{
  "num_hidden_layers": 20,
  "d_expert": 192,
  "d_shared_expert": 192,
  "init_std_router": 0.00997,
  "rope_theta": 32200.0,
  "qk_norm": false,
  "parallel_block": false,
  "warmup_steps": 200,
  "schedule": "cos",
  "batch_tokens": [16384, 32768, 65536]
}
Below are experts of layer 8 (counted from 0) of a mixture-of-experts language model. Rows are named router (the router's row for the expert), up (a neuron's input weights, with its number), down (a neuron's output weights, with its number) and show model dimensions 0-223. Each number is 128 + 24 x the weight over its row's rms, rounded and kept within 0 to 255.
After each expert's rows: "mostly gets" lists some tokens that are sent to it at least half of the time. This comes from a sample of Wikipedia text that the model never trained on.

# expert 4
router [141 152 123 158 115 151 169 116 150 134 135 132 138 167 134 119 126 132 106 161 131 101 136  99 139 106 138 199 125 169 122 116 119 121 142 163 123 121 124 145 112 160 140 158 118 118 135 106 108 137 166 100  84 103 135  86 122 157 111 111 133 110  99 115 113 164 110 126 121 114 149 149 129 128 164 139 135 122 123 131 123 114 174 120 137 141 105 146 181  99 139 139  96 120 142 119 133 128 118 111 148 160 110 126 134 133  93 168 154  98 104 113 153 114 126 176 149 120 135 155 126 209 141 140 134 150 124 119 125 141 151 131 138 138 141 171 129  94 119 117 136 131 139 108 169 134 142 137  97 116 172 126 176 146 165 164  95 163 132  75 116 126 136 120 111 126 144 130 133 154 135 174 132 136 110 111 149 155  58 129 123 106 147  95 169 165 103 145 117 135 114 119  97 139 111 141 173  83 133 147  91 115 141 101 161 137 128 160 129 111  88 133 113 134 115 103 119 183  63 121 114  93 151  64]
up0 [135 110 102 173 121 104 128 127  95 171 172 160 107 111 104 116  94 159 147 145 135 140 140 126 102 153 155  77  98 151 138 139 131 101 152 144 133 166 134  98 101 152 172 134 151 116 126 132 104 112 134 127  85 155 111 133 107  95 128  80 124  90  97 128 140 108 115 161 152 149 145 121  87 123 129 132 174 117 156 140 118 142 179 135  76 125 139 141 134 131 112 123 118 137 142 152 132 155 128 168 168 138 125 130 107 126 104 114  89 119 159 116 133 134  84 134 109 170 170 103 156 103 153 125 150 140 101 134 156 153 107 138 145  97 143  93 101 150 101 164 144 123 117 156 134 163 158 163 121 173  95  92 110 133 117 119 130 122 154 126  76 155 156 154 101 127 130 122 150 104 143 108 153  75 163  94 158 126 172 120 127 138 121 113 121 127 133 124 116 168  84 115  99 121 115 123 129 153  97 117 126 130 100  55 128 123 124 108 172 127 143 140 134 160 128 131 129 110 155  85 115 178 145 111]
down0 [142 111 165 162 142  89 120 122 130 145 121 113 121  84 124 164 163 107 141  99 105 144 134 115 117  76 107 140 113 143 138 160  99 144 103 107 136 128 131 127  81 115 117  86 123 130 159 133 110 128 113 148 152 157 115 128 149  93 150 151 127 109  84 134 130 113  79 146 174 105 148  93 149 143  74 143 105 100 133 103 129 120 135 181  90 156 152 171 160 182 173 109 129 154  86 144 144 125 121 160  92 145  96  73 162 115 128  91 128 142 136 124 149 142 119 140 120 169 150 108 147 112 141  99 101 133 137  89 171 144 106 126 131 106 153 178 134  96 136 136  90 117 182 132 106 139 135 135 135 120  79  82 175 109 129 147 124 107 148 132 127 108 102 100 116 151 146 110 125 126 135 154 143 148 129 103 103 120 124 120 129 145 161 155 126 159 120 141 161 113 139 131 130 124 169 133 106 101 137 142 105 122 132 126  89 163 118 145 115 113 142 184 119 110 129 108 121 124 104 163 125 193 112 111]
mostly gets: "em", " al", "ab", "ost", "ul", "ir"

# expert 3
router [ 76 106  94 118 133 138 134 144 111 151  93  96 153 130 187 125 107 133 180 118 120 145 118 135 107 139  98 133 182  92  92 151 168 138 102 135 132 174 144 126 157 102 133  95 115 112 113 107 126 152  97 113 139 135 150 126  89 120 108 154 110 117  86 147 162 123 105 120  81 108 114 140 145 158  95 156 104 125 135 146 130 103 103 108 160  99 117 139 124 138 161 121 134 107 100 131 119 165 174 125 158  92 122 103  73 109 107 102 104  92 127  95 139 137 113 114 137 175 119 113 131  91 129 130 119 139 154  66 145  93  81 129 126 161  97  86 139 164 162 123 126 108 140 140 119 122 119 127 163 154  89 116 106 119 114 143 131  98 123 163 129 141 124 133 134 108 124 145 112  97 162  92 114 146 121 135 109 125 155 139 111  96 130 157 112 150 134 122 158  99 140  98 126 116 120 155  90 142 142  95 168  82  91 133 102 124  97 129 133 175 141 116 151 152 138 158 136  80 155 139 163 135 105 161]
up0 [142 132  84 143 136 118 128 139  90 122 112  97 127  91  99 153 130 177 135 104 113  95 104 165 129  96  84  68 122 133 138 131 114  68 157 126  97 114 109 137 108 165  99 108 140 116 117 139 116 117 118 143 183 118 180 109 132 124 103 130  77 129 188 153 147  86  86 107 126 150 115 125 119 116 124 122 128 135 107 112 124 156 107 112 126 165 138  80 116 145 139 123 120 140 172 118  83 113 118 115 132 130 134 119 166  78 142 108 143 121 140 114 140 150 132 162 132 126 148 143 128 151 118 108 132 139 149 115 126 164 148 126 142 162 157 132 129 209 115 151 140  93  85 147 164 101 141 123 126 129 127 162 123 121 118 129 170 165 141 139 124 130 135  95 109 157 137 136 179 137 114 158 123 117 149  88 117 115 134  90 100  97 123 143 133 119 128 142 133 107 145  96  82 133  97 130 127 189 147 114 147 121 135 137 178 102 114 166 149 182 148 158 153 127 104 134  88 129 118 140 119 132 100 131]
down0 [126 156 101 144 122  98 137  93 155 108 145 113  97 153 108 166 121 108 124 134 167 157 130 128 153 107 120 134 102 115  94 138 125 152 144 123 143 106 154 135 105 152 122 133 116 126 143 120 120 173 126 105 168 163 120 143 112 117 104 152 134 120 131  99 139 104 131 155 135 129 111 115 144 125 162 112 131 151 113 136 158 124 157 119 112  82 104 120  72 132 127 160 118 127 149 157 115 121 122 148 119 142 133  64 145 113 109 129 136 153 133  82 138 110 139  95 163 153 161 137 124 144 112  98 123 167 151  80 130  93 183  89 121 116  88 111 122 133 118 161 134 142  96 128  82  90 140 103 120 121 149 154  93 117 147 165 179 140 140 141  91 105 113 162 143 163 134 163 137 140 152 167 110 127  89 167 111 138 187 186 132  95 101 110 122 119 119 123 105  98 160 111  88 140 136  88 101 116  98 140 161 125 128  92 156 162 132 134 120 131 116 126 101 136 106 153  86 154 147 175 124 119 123  60]
mostly gets: " as", " from", " for", " by", " with", " in"

# expert 5
router [158 127 121 127 128  87 128 126 143 126 137 165  86 107  78 128 109 130 101  86 141 112 127 151  99 135 141  96 101 119 153 146 129 139 149  80 127  93 109 132 119 137 117 178 138 141 132 150 159 107 120 148 156 147  79 135 174 140 157  96 101 134 177 126 129  83 139 126 196 167 102  91 130 122 153 126 150 114 134 102 118 155 113 163 134 160 153 134 182 130 106 124  83 117 137 128 135 118  90 143 109 163 158 147 133 128 159 136 152 180 162 167 110 123 132 102 103 126  88 168 104 109  97 150 143 113 129 152 130 142 153 113 167 114 142 164 131 125 106 173 154 123 137 128  93 147 118  97 153 129 136 133 103 135  75 108 121 144 126  98 134 126 157 104 129 123 124 111 147 145 122 123 151 109 137 156 155 111 146 165 124 160 122  60 125  93  96 120  91 114 114 150 132 168  92 102 126 137  93 150  89 133 118 126 116  99 111 117 121 104 117 125 103 107 145 133 104 146 124 126 100  94 173 161]
up63 [117 112  89 132  90 124  83 112  91 120 147 127 144 130 124 151 124 170 105  74 148 129 171 162 132 119 124 140  90 125 175 107 162 134 125 131 108 130 133 138 145 107  72 169 122 133 146 133  97 167 129 152 111 106 100 138 118 146 151 103 146 141 138  88 141 107 126 136 173 133 128 112 109 153 147 173 157 199 106 167 132 186  96 166 144 138  86 104 133 134  88 120 111  99 124 144 115 149 128 149 134 114 157 154 141 126 137 135 166 135 135 165  81 153 136 136 166 120 137 113 151 146 113 120 122 114 127 106 116 126 128 137  85 132 113 135 127  99 149 137  98 140 113  93 145  90 122 150 167 133 145  79 103 146 127 123 173 139  79 103  97 153 174 117 112 121 161 106 122 100  97 165 130 130 139 130 178 132 138 107 115 116 150 124 165 104 137 137  88 168 104 138  76 150  78 160 149 132 138  91 109 127  99 119 116 100 131 123 129 151 119 141 150 139 144 101 148  99 114 115 112 132 145 137]
down63 [153 113 147 105 148 153 125  94 125 122  97 104 112 135 115 151 103 138 102 144 154 135 134 122 106 114 153 115 128  86 163 112 111 140 129 143 111  98 115 127 131  92 105 104 125 159 122  78 131 179  98 104  99 131 165 114 125 140 134 163 135 114 116 161 152  74  80 144 141  96 147 141 129  92 106 134 110 151 134 115 151  98 107 118 138 109 134 144 149 127 172 116 174 157 138 123 144  94 123 129 136 122 134  75 167 104 160 109 114 154  98 118 136 127 139 127 101 138 160 165 116 165 112 163 120 148 107 132 170 140 133 130 161  87 100 148 145  88 141 105 121 143 130 108 149 156 145 120 142 147 110 124 116 120 108 136 203 128  93 151 137 123 102 151  98 181 123 124 117 115 161 113  90 115  96 113  87 139 128 108 157  52 104 127  98 160 128 149 151 154  82  83 138 161 113 159 137 153 118  96 169 118 152  96 107 129 149 152 118 165 133  99 134 143 173 148 128 136 103 113 147 139 112 127]
mostly gets: "s.", ").", "ed.", ".", "es.", "ing."

# expert 1
router [117 160 135 154 132 169  81 139 174  90 121 127 117 147 125 113 128 131 109 136 103 149 130 122 176 114 147 120 112 174 122 107  42 126 119  94 111 129 101 129 106  87 139  86 106 127 131 122 134 139 117 161 146 143 114 143 124 131 120  90 159 143 156 118  93 130 121 144 118 117 152 166 132 104 150  98 107 147 113 141 154 164 152 157 136  76  87 100 149 121 128 108 170 168 119 153 115 140 136 109  86 119  91 151 151 121 102 145 145 167 140 129 153 121 109 111 127  93 163 102 129 159 112 124 112 103  67 133 111 194 199 128 122 128 142 100 118 162 132 102 109 141 107 139 122 137 121 104 119 137 136 137 166 148 176 147 129 172 129 132 133  99 131 151 127 155  93 116 122 125 134 115 131 133 133 109 125 167 108 134 120 175  99 160 107 126 129 102 142 147 136 104 154 135 163 146 117 125 134 114 143 157 115 161 165 130 168 122 140 118 162 114 104 107 125 101 158 161  67 129 126 120  97 104]
up0 [132 127 113 155 117 162 116 167 112 121 148 147 151 143 137 107  93 173 134 107 103 150 155 118 115 141 139 148 144  89  90 154 138 121 100 119 131 132 137 117 118  93  95 126 173 146 149 116 120 105 140 130  87 121 127  98 111 162 186 112 125 109 151  88 119 143 129 148 143 149  96 167 145 121 164 100 116 124 142 131 147 147 110  98 134 131 152  66 172 113 116 123 119 111 147 144 147 129 131 183  77 130 111 165 137 105 133 143 133  90 156 100 129 161  51  86 143 131 106 146 152 148 147  80 124 118 133 135 116 127  96 146 139 115 127 160 107  93 138 116 181 137 110 164 138 166 145 120 153 136 123  96 121 113  79 136 133 149  80  92 106 145 117 148 106 121 120 122 151 131 112 149 196 106 137 134 117 110 132 117 132 167  80 151 139 133 129 157 122 103 144  73 122 135 123 167  97 118 110 155 121 144 155  96 104 105 124 144 136 138 111 156 160 162  68 110 110 107 135 132 113 138 120 135]
down0 [140 150  95 163 143 149 100 127 144 130 151 177 169 141 102 104 102 144 122 121 139 117 104 113 102 158  93 127 138 115 134 108 126 107 115 119 148  86 144 138 132 126 104 135 158 166 137  85 149 103 160 115  91  61 145 129 143 141 139 116 113 123 144 108 114 142 115 150 113 132 120 143 158 101 131  99 139 171  92 148 129 105 134 116 129  97 145 114 184 104 124 154 136 113  94 105 148 110 151 166  87 134 130 156 141  91 143 117 164 136  81 124  90 114 144  69  96 137  75 149 155 136 184 139 106  86 153 156 118 133 121 135 166 139 112 109 142 102 159 125 134  94 108 132 125 168  98 124 134 101 159 141 133 132 146 124 160 154 127 138 143 118  95 130 156  78 125 149 138 163 116 122 146 140  71 109 101 110 127 115 113 108 108 133 154 151 123 128 128 127 171  83 182 134 165 100 131  94 133 132 145 147 181 105 108 122 157 135 149 126 125 119  72 121 116 141 124 106 150 176 148 110 109 133]
mostly gets: "_{", " Royal", " Army", " K", " Ch", " Kh"

# expert 0
router [157  94 162 112 151 114 110 105  89 128 128 112 122 138 116 120 141 149 136 164 142  94 138 114 156 160 115  92 114 131 179 100 131  71 139 126 123 126 152 114 114 139 100  97 133 125 130 164 123 110 180 137  83 131 134 147 141 120 174 152 155 166 123 123 113 165 132 134 148 106 146 111 107  96 135 131 113 137 121  72 110 141  87 109  93 141 119 147  52 142 117 144 187 151 136 117 140 114 127 140 123 121 115 129 186 144 126  86 146 125  93 116 120 116 142 160 135 111 139 103 152 104 156  98 132 107 123 166 124 117 105 118  84 100 114 128 128 118 124 118 129 122 154 142 153  80 146 154  93 130 101 153 124 139 145  90 175 145 132 165 150 147 130 155 127 167 137 175 136 150 101 135 105 134 140  99 109 144  97  87 159 123 111 157 119 150 183 118 124 157 141 166 158  85 143 113 175  92 141 128 102 166 172 131 122 157 128 130 129 130 114 118 143 146 116 128 143 121 113 126 108 133  98  70]
up0 [134 108 152 102  78 140 144 137  92  86 169 185 133 130 150  99 122 100 177 112 130 124 125 157 122 139 126 156 125 125 154 135 130 130 131 139 139 129 133 161 133 124 147 161 131 108 155 145 143 163 106 133 136  98 117 164 137 140  86 142 104  96  92 123 148 160 146 149 142 145 161 120 128 137 141 158 146 154 136 170 121 111 139 171  80 120 114  96 113  70 159  79 109  97 163 116 123 150 170 128 143 143  91 178 164 133 119 116 111 110 117 131 182 126 118 107 156 141 107 119 123 115 122 125 143 167 114 123  95 101 105 147 122 136 113 115 104  98 132 144 100 119 134 101 184 166 135 129 136 147 129 104 135 142 121 130  73 130 144 125 104 140 140 167 126 132 128 140 154  77 115 137 141 123 125 112 125  87  85 147 102 146 163 149 105 173 130 137  51 144 114 154 112 141 141 154 133 129  98  83 104 165  69  97 173 124 122 126 149 102 137 124 112 142 142 133 111 113 101 120 158 112 146 133]
down0 [107 112 134 144 127 143 145 137 131 121 147 133 144 167 164 115 121 122 188 133 116 168 122 132 112 135 154 149 121 135 143  88 142 169 117  76 134 109 150 119 135 140  92 135 126 113 107 128 118 108 163 128 164 161 157  94 135 136  94  98 127 110 177 151 105 132 126 121 125 167 151 162 175 116 145 134 136 131 172 153 154 141 152 174 121 115  72 127 172 173 128 103 130 118 104 115 137 168 129 158 132  67 107  99 100 123 145 157 141 141 120  86 147 113 141 138 135 107 168 143 144 171 131 139 111 143 149 107 112 121 144 124 180 120  84 169 108 127 138  99 136 134 150 113 132 132 151 115 131  98 149  92 139 131  83 157  89 154  87 128 148 117 141 127 143 100 130 135  95 113 112 119 122 104  95 133 106 130 127 131 122  81  91  72 113 192  82  89 102 145  85 136 139 161 110 147 136 107 126 100 132 111  97 107 107 127 152 126  93 141 139 142 112 119 101 120 127 118 105 151 104 158 145 157]
mostly gets: " was", " is", " were", " are", " station", " well"